From a checkpoint of a small mixture-of-experts model trained on Wikipedia.
Size: width 224, vocabulary 25921, 40M parameters.
Training: a variant of Adam for the experts, 247M tokens, 4183 steps.
Below are experts of layer 3 (counted from 0) of a mixture-of-experts language model. Rows are named router (the router's row for the expert), up (a neuron's input weights, with its number) and show model dimensions 56-111. Each number is 200 + 40 x the weight over its row's rms, rounded and kept within 0 to 999.
Before each expert's rows: "gets" lists some tokens that make up at least twice as much of what it gets as of all text; "comes after" lists some tokens at least twice as common just before its tokens as in all text. This comes from a sample of Wikipedia text that the model never trained on. Tokens count by the router's weight.

# expert 17
gets: ".", "-", " m", "/", "D", "}"
comes after: "1", "2", "0", "3", " (", "4"
router,193,175,183,204,190,205,206,169,184,238,254,166,219,189,194,231,188,79,245,177,157,238,224,165,223,170,192,240,245,201,317,251,170,220,225,188,150,182,204,145,177,187,163,170,203,252,240,172,183,226,108,198,132,151,231,255
up0,216,180,240,236,197,220,207,198,250,265,188,246,172,208,128,201,215,167,220,158,147,214,173,202,261,207,117,161,159,210,214,205,199,243,239,197,219,116,211,209,211,185,238,185,208,229,210,204,216,209,191,245,215,152,195,206
up1,228,203,185,204,162,219,159,185,241,118,264,127,189,176,201,264,210,163,236,135,206,197,259,185,196,222,245,188,272,217,200,201,235,148,168,263,140,291,224,163,152,185,212,200,188,171,167,140,188,224,185,172,254,233,223,200
up2,187,271,273,207,192,234,212,168,182,125,199,241,211,235,237,126,141,155,235,182,234,190,209,173,162,190,251,228,267,152,300,162,152,200,209,200,226,117,231,134,251,202,183,181,224,246,203,187,255,191,160,229,192,180,220,162
up3,200,185,243,206,237,293,226,280,142,268,169,240,192,239,179,155,162,178,188,177,232,182,141,255,193,218,173,216,254,191,247,284,213,196,269,264,138,178,230,237,241,224,231,152,181,174,160,192,165,218,190,177,295,171,209,178
up4,171,140,233,231,182,249,228,289,212,197,163,222,205,248,234,215,181,186,177,222,217,291,149,175,150,179,167,278,204,246,150,226,188,94,112,161,208,238,180,219,134,213,225,156,190,252,213,218,133,211,176,158,262,167,152,235
up5,225,175,233,186,208,173,204,266,200,103,178,179,184,166,234,227,266,212,212,232,234,201,144,225,210,150,135,268,131,155,225,222,160,211,285,164,214,157,199,190,168,182,178,228,197,267,166,146,236,145,150,168,123,149,221,258
up6,201,195,230,193,137,229,195,255,221,153,163,163,182,200,238,151,248,197,246,221,298,153,152,137,235,237,159,164,235,184,172,189,174,212,236,220,231,233,281,169,200,176,187,195,183,195,192,237,246,194,174,237,179,152,116,219
up7,159,199,210,215,190,147,179,216,146,188,179,250,235,189,216,132,144,215,201,186,193,275,178,245,167,148,188,240,239,187,162,233,215,188,133,142,211,215,171,146,178,174,190,92,192,283,192,180,209,174,175,208,210,181,175,198
up8,198,174,182,201,173,206,214,214,164,155,240,211,157,228,237,223,212,220,219,131,175,208,256,205,306,172,229,186,237,167,187,167,183,186,247,193,186,257,186,170,198,212,219,184,220,250,194,126,193,213,122,189,119,116,151,225
up9,208,174,214,260,177,154,206,214,229,248,262,154,280,175,311,191,168,202,199,235,187,238,198,129,204,239,256,169,198,205,131,169,175,147,189,137,249,174,242,215,230,152,229,191,144,228,219,234,187,187,166,183,224,219,249,248
up10,213,206,199,239,128,236,197,211,226,193,134,117,230,189,178,216,159,267,262,160,215,201,193,163,224,164,202,178,209,159,224,185,173,219,148,288,226,180,170,250,175,192,206,141,122,145,250,226,165,193,194,186,155,163,129,207
up11,202,115,162,165,165,199,247,180,205,197,219,251,221,203,215,272,159,169,193,227,168,198,208,127,149,168,205,220,150,159,219,223,224,291,218,199,154,158,135,235,214,116,223,192,189,258,188,208,266,199,181,189,233,162,205,236
up12,211,208,214,237,256,175,192,250,141,198,281,106,191,159,167,184,188,210,227,191,201,208,205,218,192,138,262,185,211,210,172,123,258,175,226,178,242,161,159,231,116,171,258,186,142,203,221,228,205,151,165,213,187,191,235,248
up13,176,223,264,199,155,196,205,175,188,172,260,207,235,269,190,191,215,242,141,169,172,164,200,161,215,206,218,224,176,223,146,183,221,289,218,202,210,194,204,183,124,123,175,197,202,183,135,170,187,128,232,182,202,188,176,220
up14,268,252,182,195,207,252,204,163,215,189,186,186,212,174,135,231,245,210,226,127,219,191,112,103,268,188,220,179,270,186,204,192,162,166,173,184,212,173,187,117,142,208,176,142,201,230,211,227,252,147,247,188,142,117,148,199
up15,159,188,189,188,239,182,176,264,220,150,235,187,209,128,164,217,228,160,223,160,203,265,258,173,234,148,172,191,183,183,274,262,180,285,237,195,179,148,265,159,202,188,164,224,166,233,158,191,240,183,78,193,199,185,249,231
up16,201,154,181,209,198,161,187,296,185,142,234,179,186,207,172,169,231,227,178,135,192,184,248,190,281,154,158,216,239,216,264,164,161,180,182,238,174,208,218,216,149,198,228,205,171,201,229,237,241,247,134,153,200,205,149,164
up17,153,187,241,181,156,216,153,209,200,119,211,217,182,186,133,210,136,151,173,162,204,324,246,176,263,127,210,275,189,190,197,233,247,201,186,137,206,172,119,152,170,137,152,175,145,241,153,138,224,209,225,147,198,148,276,225
up18,226,233,226,251,157,215,255,206,175,164,241,264,239,175,250,210,80,196,206,240,254,224,213,205,138,210,157,284,207,193,206,171,234,130,234,251,162,223,235,194,199,163,173,149,253,226,154,211,192,250,119,232,202,169,235,187
up19,149,170,316,258,192,162,186,231,165,228,258,167,186,161,181,262,129,180,180,171,207,204,251,162,173,283,174,270,249,213,210,247,230,172,234,185,118,119,240,214,225,205,255,239,118,177,215,161,236,113,247,209,221,208,229,248
up20,195,138,182,208,148,200,246,221,193,195,156,199,188,150,253,209,152,191,199,198,222,281,214,178,156,171,158,152,143,183,261,175,275,235,217,207,186,203,240,215,162,162,233,233,141,163,230,205,165,190,161,173,256,220,237,161
up21,208,152,200,273,224,242,200,188,183,176,198,242,175,267,159,158,213,237,164,196,61,220,210,116,149,149,197,217,156,176,266,218,120,299,158,149,187,232,115,233,146,146,219,242,183,181,178,210,309,90,195,219,166,182,224,202
up22,167,185,194,224,183,284,237,228,178,148,248,182,200,191,213,193,218,244,205,145,192,152,191,182,175,138,225,138,209,181,190,179,236,211,200,173,111,229,228,160,160,243,238,178,190,191,207,197,122,214,172,266,240,254,236,191
up23,160,160,223,269,268,159,169,210,239,167,220,178,168,171,169,284,217,148,203,244,241,207,186,170,140,130,208,124,114,150,186,148,171,168,190,187,223,186,191,244,146,261,160,218,192,196,233,220,146,179,154,221,139,223,160,272
up24,224,242,204,245,154,268,208,146,230,227,186,177,222,234,277,260,240,246,187,226,163,236,110,169,181,254,184,205,134,196,239,244,171,221,240,196,136,214,182,224,281,187,194,261,178,120,111,248,150,205,283,184,208,232,254,263
up25,133,243,163,214,218,182,221,166,257,196,171,146,251,208,196,234,227,191,223,138,241,221,168,84,182,243,252,247,223,218,228,235,225,149,223,212,170,181,234,230,200,69,206,201,90,271,256,213,257,121,245,175,174,178,132,245
up26,124,193,204,267,145,170,278,241,104,266,191,166,196,198,198,197,187,264,249,201,264,152,243,190,228,133,159,172,174,177,242,190,175,329,206,218,187,190,203,206,136,257,243,166,199,255,196,196,183,238,188,265,222,156,171,182
up27,150,263,224,178,173,209,170,204,232,218,265,193,147,240,212,212,234,187,187,203,160,218,153,143,172,199,192,163,145,244,215,227,151,220,184,246,126,186,197,183,202,177,126,214,201,183,186,113,145,157,196,239,184,208,278,188
up28,228,127,221,225,227,197,213,199,135,156,170,246,184,183,183,122,162,168,143,162,188,223,179,184,165,234,199,159,142,245,225,245,190,254,247,179,177,222,247,210,194,219,146,247,192,246,21,189,221,189,219,230,205,156,262,240
up29,118,161,178,166,186,235,174,212,171,147,213,235,231,224,193,169,260,214,240,111,176,208,308,209,206,173,233,179,251,171,251,204,273,253,155,117,197,286,260,115,268,232,196,145,256,195,182,228,188,214,166,232,182,165,162,208
up30,265,267,208,174,220,240,186,229,233,148,258,228,188,269,175,208,198,252,254,177,263,209,241,188,188,177,157,256,223,147,266,208,196,242,247,215,188,169,203,94,178,224,194,152,238,205,211,207,66,163,221,290,193,182,239,169
up31,180,270,199,207,148,170,198,172,192,210,192,280,241,165,181,117,129,154,219,231,197,219,208,238,289,192,155,181,237,158,124,262,254,173,171,195,235,228,182,164,128,225,166,249,175,217,246,202,164,184,229,139,201,173,195,185
up32,190,174,177,261,240,206,225,214,177,149,233,164,215,154,253,281,178,180,133,196,250,208,238,136,291,170,245,258,176,214,220,139,216,211,151,188,256,213,279,137,184,263,202,168,134,148,169,197,107,247,200,242,103,186,172,191
up33,227,236,202,149,153,223,172,170,204,169,227,168,289,172,103,202,231,231,189,244,212,235,192,215,315,140,201,254,329,155,145,208,134,191,211,167,183,181,142,166,162,182,178,146,202,216,234,185,239,113,246,207,168,148,186,266
up34,170,221,170,185,177,113,254,186,191,220,285,90,148,271,272,237,192,189,221,228,236,225,267,198,205,180,176,187,206,221,210,228,197,224,165,234,127,211,176,125,198,177,188,215,204,242,235,86,91,227,164,192,172,176,135,169
up35,206,120,227,183,248,154,215,216,189,196,182,143,181,235,209,259,196,198,196,243,146,282,175,195,183,236,169,219,252,174,123,239,162,134,235,173,230,189,169,132,248,187,171,168,237,128,236,184,199,180,193,222,253,158,170,287
up36,181,235,237,143,187,179,206,167,154,170,267,247,263,218,229,195,183,183,208,174,158,194,218,213,179,181,175,174,101,202,311,211,244,206,208,177,120,214,138,238,179,194,216,249,192,239,264,167,162,211,173,209,197,279,251,199
up37,205,212,247,216,173,172,159,257,145,136,217,157,195,208,239,109,178,213,219,195,285,195,254,212,244,127,247,195,219,201,275,182,181,188,240,209,146,194,111,192,247,239,243,157,236,287,217,210,217,206,161,240,85,186,241,189
up38,211,232,284,87,105,182,233,211,161,190,194,262,180,172,191,194,195,207,216,186,249,204,161,225,205,236,217,167,242,199,203,164,210,246,167,164,192,177,219,149,205,233,193,236,203,157,145,111,250,145,231,183,177,176,233,195
up39,171,202,232,168,231,216,194,190,215,159,242,141,168,251,243,221,232,219,191,213,154,222,235,196,242,158,271,207,205,229,186,198,198,148,229,189,242,203,208,185,212,134,188,177,186,193,181,238,218,202,137,191,152,183,245,214
up40,166,261,214,157,183,152,167,225,248,155,170,235,212,255,168,187,216,141,212,241,136,200,280,133,280,256,215,220,236,200,260,217,192,201,219,161,216,203,275,141,220,223,232,249,207,245,184,143,200,260,188,242,138,222,200,154
up41,128,142,187,104,170,266,204,169,166,93,212,184,240,263,159,123,243,188,206,176,188,143,137,211,311,197,221,169,201,207,258,206,184,207,177,311,100,150,249,216,143,238,234,186,207,226,185,166,128,198,240,195,211,180,149,217
up42,218,241,224,176,172,220,152,210,189,209,217,182,226,165,165,145,187,194,188,184,241,127,172,188,298,211,107,190,239,218,202,230,214,153,194,251,172,102,220,241,154,174,224,150,220,218,211,78,152,164,224,154,143,226,180,331
up43,209,219,232,167,113,190,194,137,205,169,196,216,221,181,231,208,148,151,219,222,162,208,141,249,170,218,226,169,188,238,196,234,246,160,211,202,226,175,205,148,192,232,262,251,180,154,180,167,126,212,123,211,149,295,216,221
up44,206,205,240,256,214,171,154,167,170,190,233,230,191,160,220,151,214,281,172,173,135,209,275,250,195,199,215,190,170,140,188,164,233,175,235,145,111,153,171,160,229,163,199,175,164,233,250,186,221,210,187,253,244,209,260,176
up45,236,224,203,179,197,254,161,202,187,120,233,193,173,171,214,242,253,206,184,131,153,284,152,207,202,181,105,172,184,168,250,217,279,243,206,178,181,172,236,195,267,158,183,180,232,180,134,170,197,224,127,195,155,255,326,188
up46,215,232,229,211,142,166,197,187,171,175,325,155,189,201,185,101,188,176,199,223,268,150,253,223,329,149,122,161,176,193,202,217,211,169,205,196,162,182,177,234,203,248,202,164,191,199,220,190,188,207,219,226,136,229,235,312
up47,232,130,216,203,188,197,274,129,246,162,202,149,182,179,157,237,189,189,151,180,183,235,156,114,233,199,274,184,244,194,177,141,169,212,184,158,228,143,202,229,141,187,212,163,177,185,90,244,249,121,231,165,150,164,186,256
up48,244,291,227,275,176,180,336,264,205,192,157,181,235,198,164,143,232,232,191,191,134,216,187,176,181,225,131,177,289,202,278,174,200,266,229,131,232,207,150,231,114,195,232,218,198,239,199,288,245,168,176,270,160,163,185,178
up49,226,318,155,244,145,123,210,176,151,268,231,192,252,119,169,195,182,180,228,156,204,205,160,180,188,234,167,190,184,187,275,157,229,242,137,206,197,188,137,141,195,212,224,236,181,251,173,191,165,253,270,185,120,209,185,209
up50,211,264,224,207,240,168,169,207,244,286,170,177,236,197,218,179,165,150,250,175,217,254,228,178,181,176,131,203,289,243,188,218,249,185,199,184,144,164,203,167,164,175,276,193,193,209,188,167,259,185,217,217,189,212,236,221
up51,176,221,195,172,155,177,207,151,188,150,164,214,225,257,139,208,266,202,226,221,158,191,209,192,190,118,167,255,153,231,255,265,246,239,220,200,137,193,202,220,200,241,282,244,233,186,159,255,216,218,230,190,182,181,204,203
up52,224,281,223,226,196,273,216,174,174,202,224,151,236,157,214,206,178,161,199,165,235,189,213,103,242,246,234,207,275,180,204,176,264,147,201,244,157,239,213,128,187,185,300,172,212,205,187,188,176,254,205,225,216,221,256,255
up53,242,115,214,212,165,155,148,201,223,206,267,178,239,228,152,221,199,186,210,229,250,211,256,171,170,188,171,298,241,165,193,253,137,252,226,182,170,118,210,257,193,134,156,104,151,249,261,151,201,193,144,281,218,208,274,191
up54,154,228,283,137,182,206,229,195,157,192,194,207,259,227,157,245,191,211,130,200,166,181,168,240,258,225,156,283,187,205,231,170,205,201,180,234,154,218,240,242,111,223,201,223,163,169,195,130,204,154,206,205,210,198,190,238
up55,213,202,222,149,157,229,177,147,220,237,178,151,258,250,219,266,182,225,204,220,238,197,135,187,266,210,140,286,239,230,151,256,169,148,191,208,150,126,173,133,255,153,192,136,240,153,203,183,161,183,218,196,211,146,201,294
up56,314,237,215,213,163,203,189,209,154,115,243,187,208,239,204,216,190,209,188,147,170,185,157,232,195,163,150,219,186,129,273,222,244,223,278,191,190,148,175,186,229,181,167,210,156,188,140,238,264,141,184,252,192,194,249,182
up57,230,207,200,196,239,257,191,234,198,273,235,152,213,232,135,170,235,218,197,172,193,226,162,256,224,262,244,169,222,167,180,191,202,229,168,193,219,177,202,253,105,141,256,149,180,124,153,182,188,202,254,229,192,130,222,273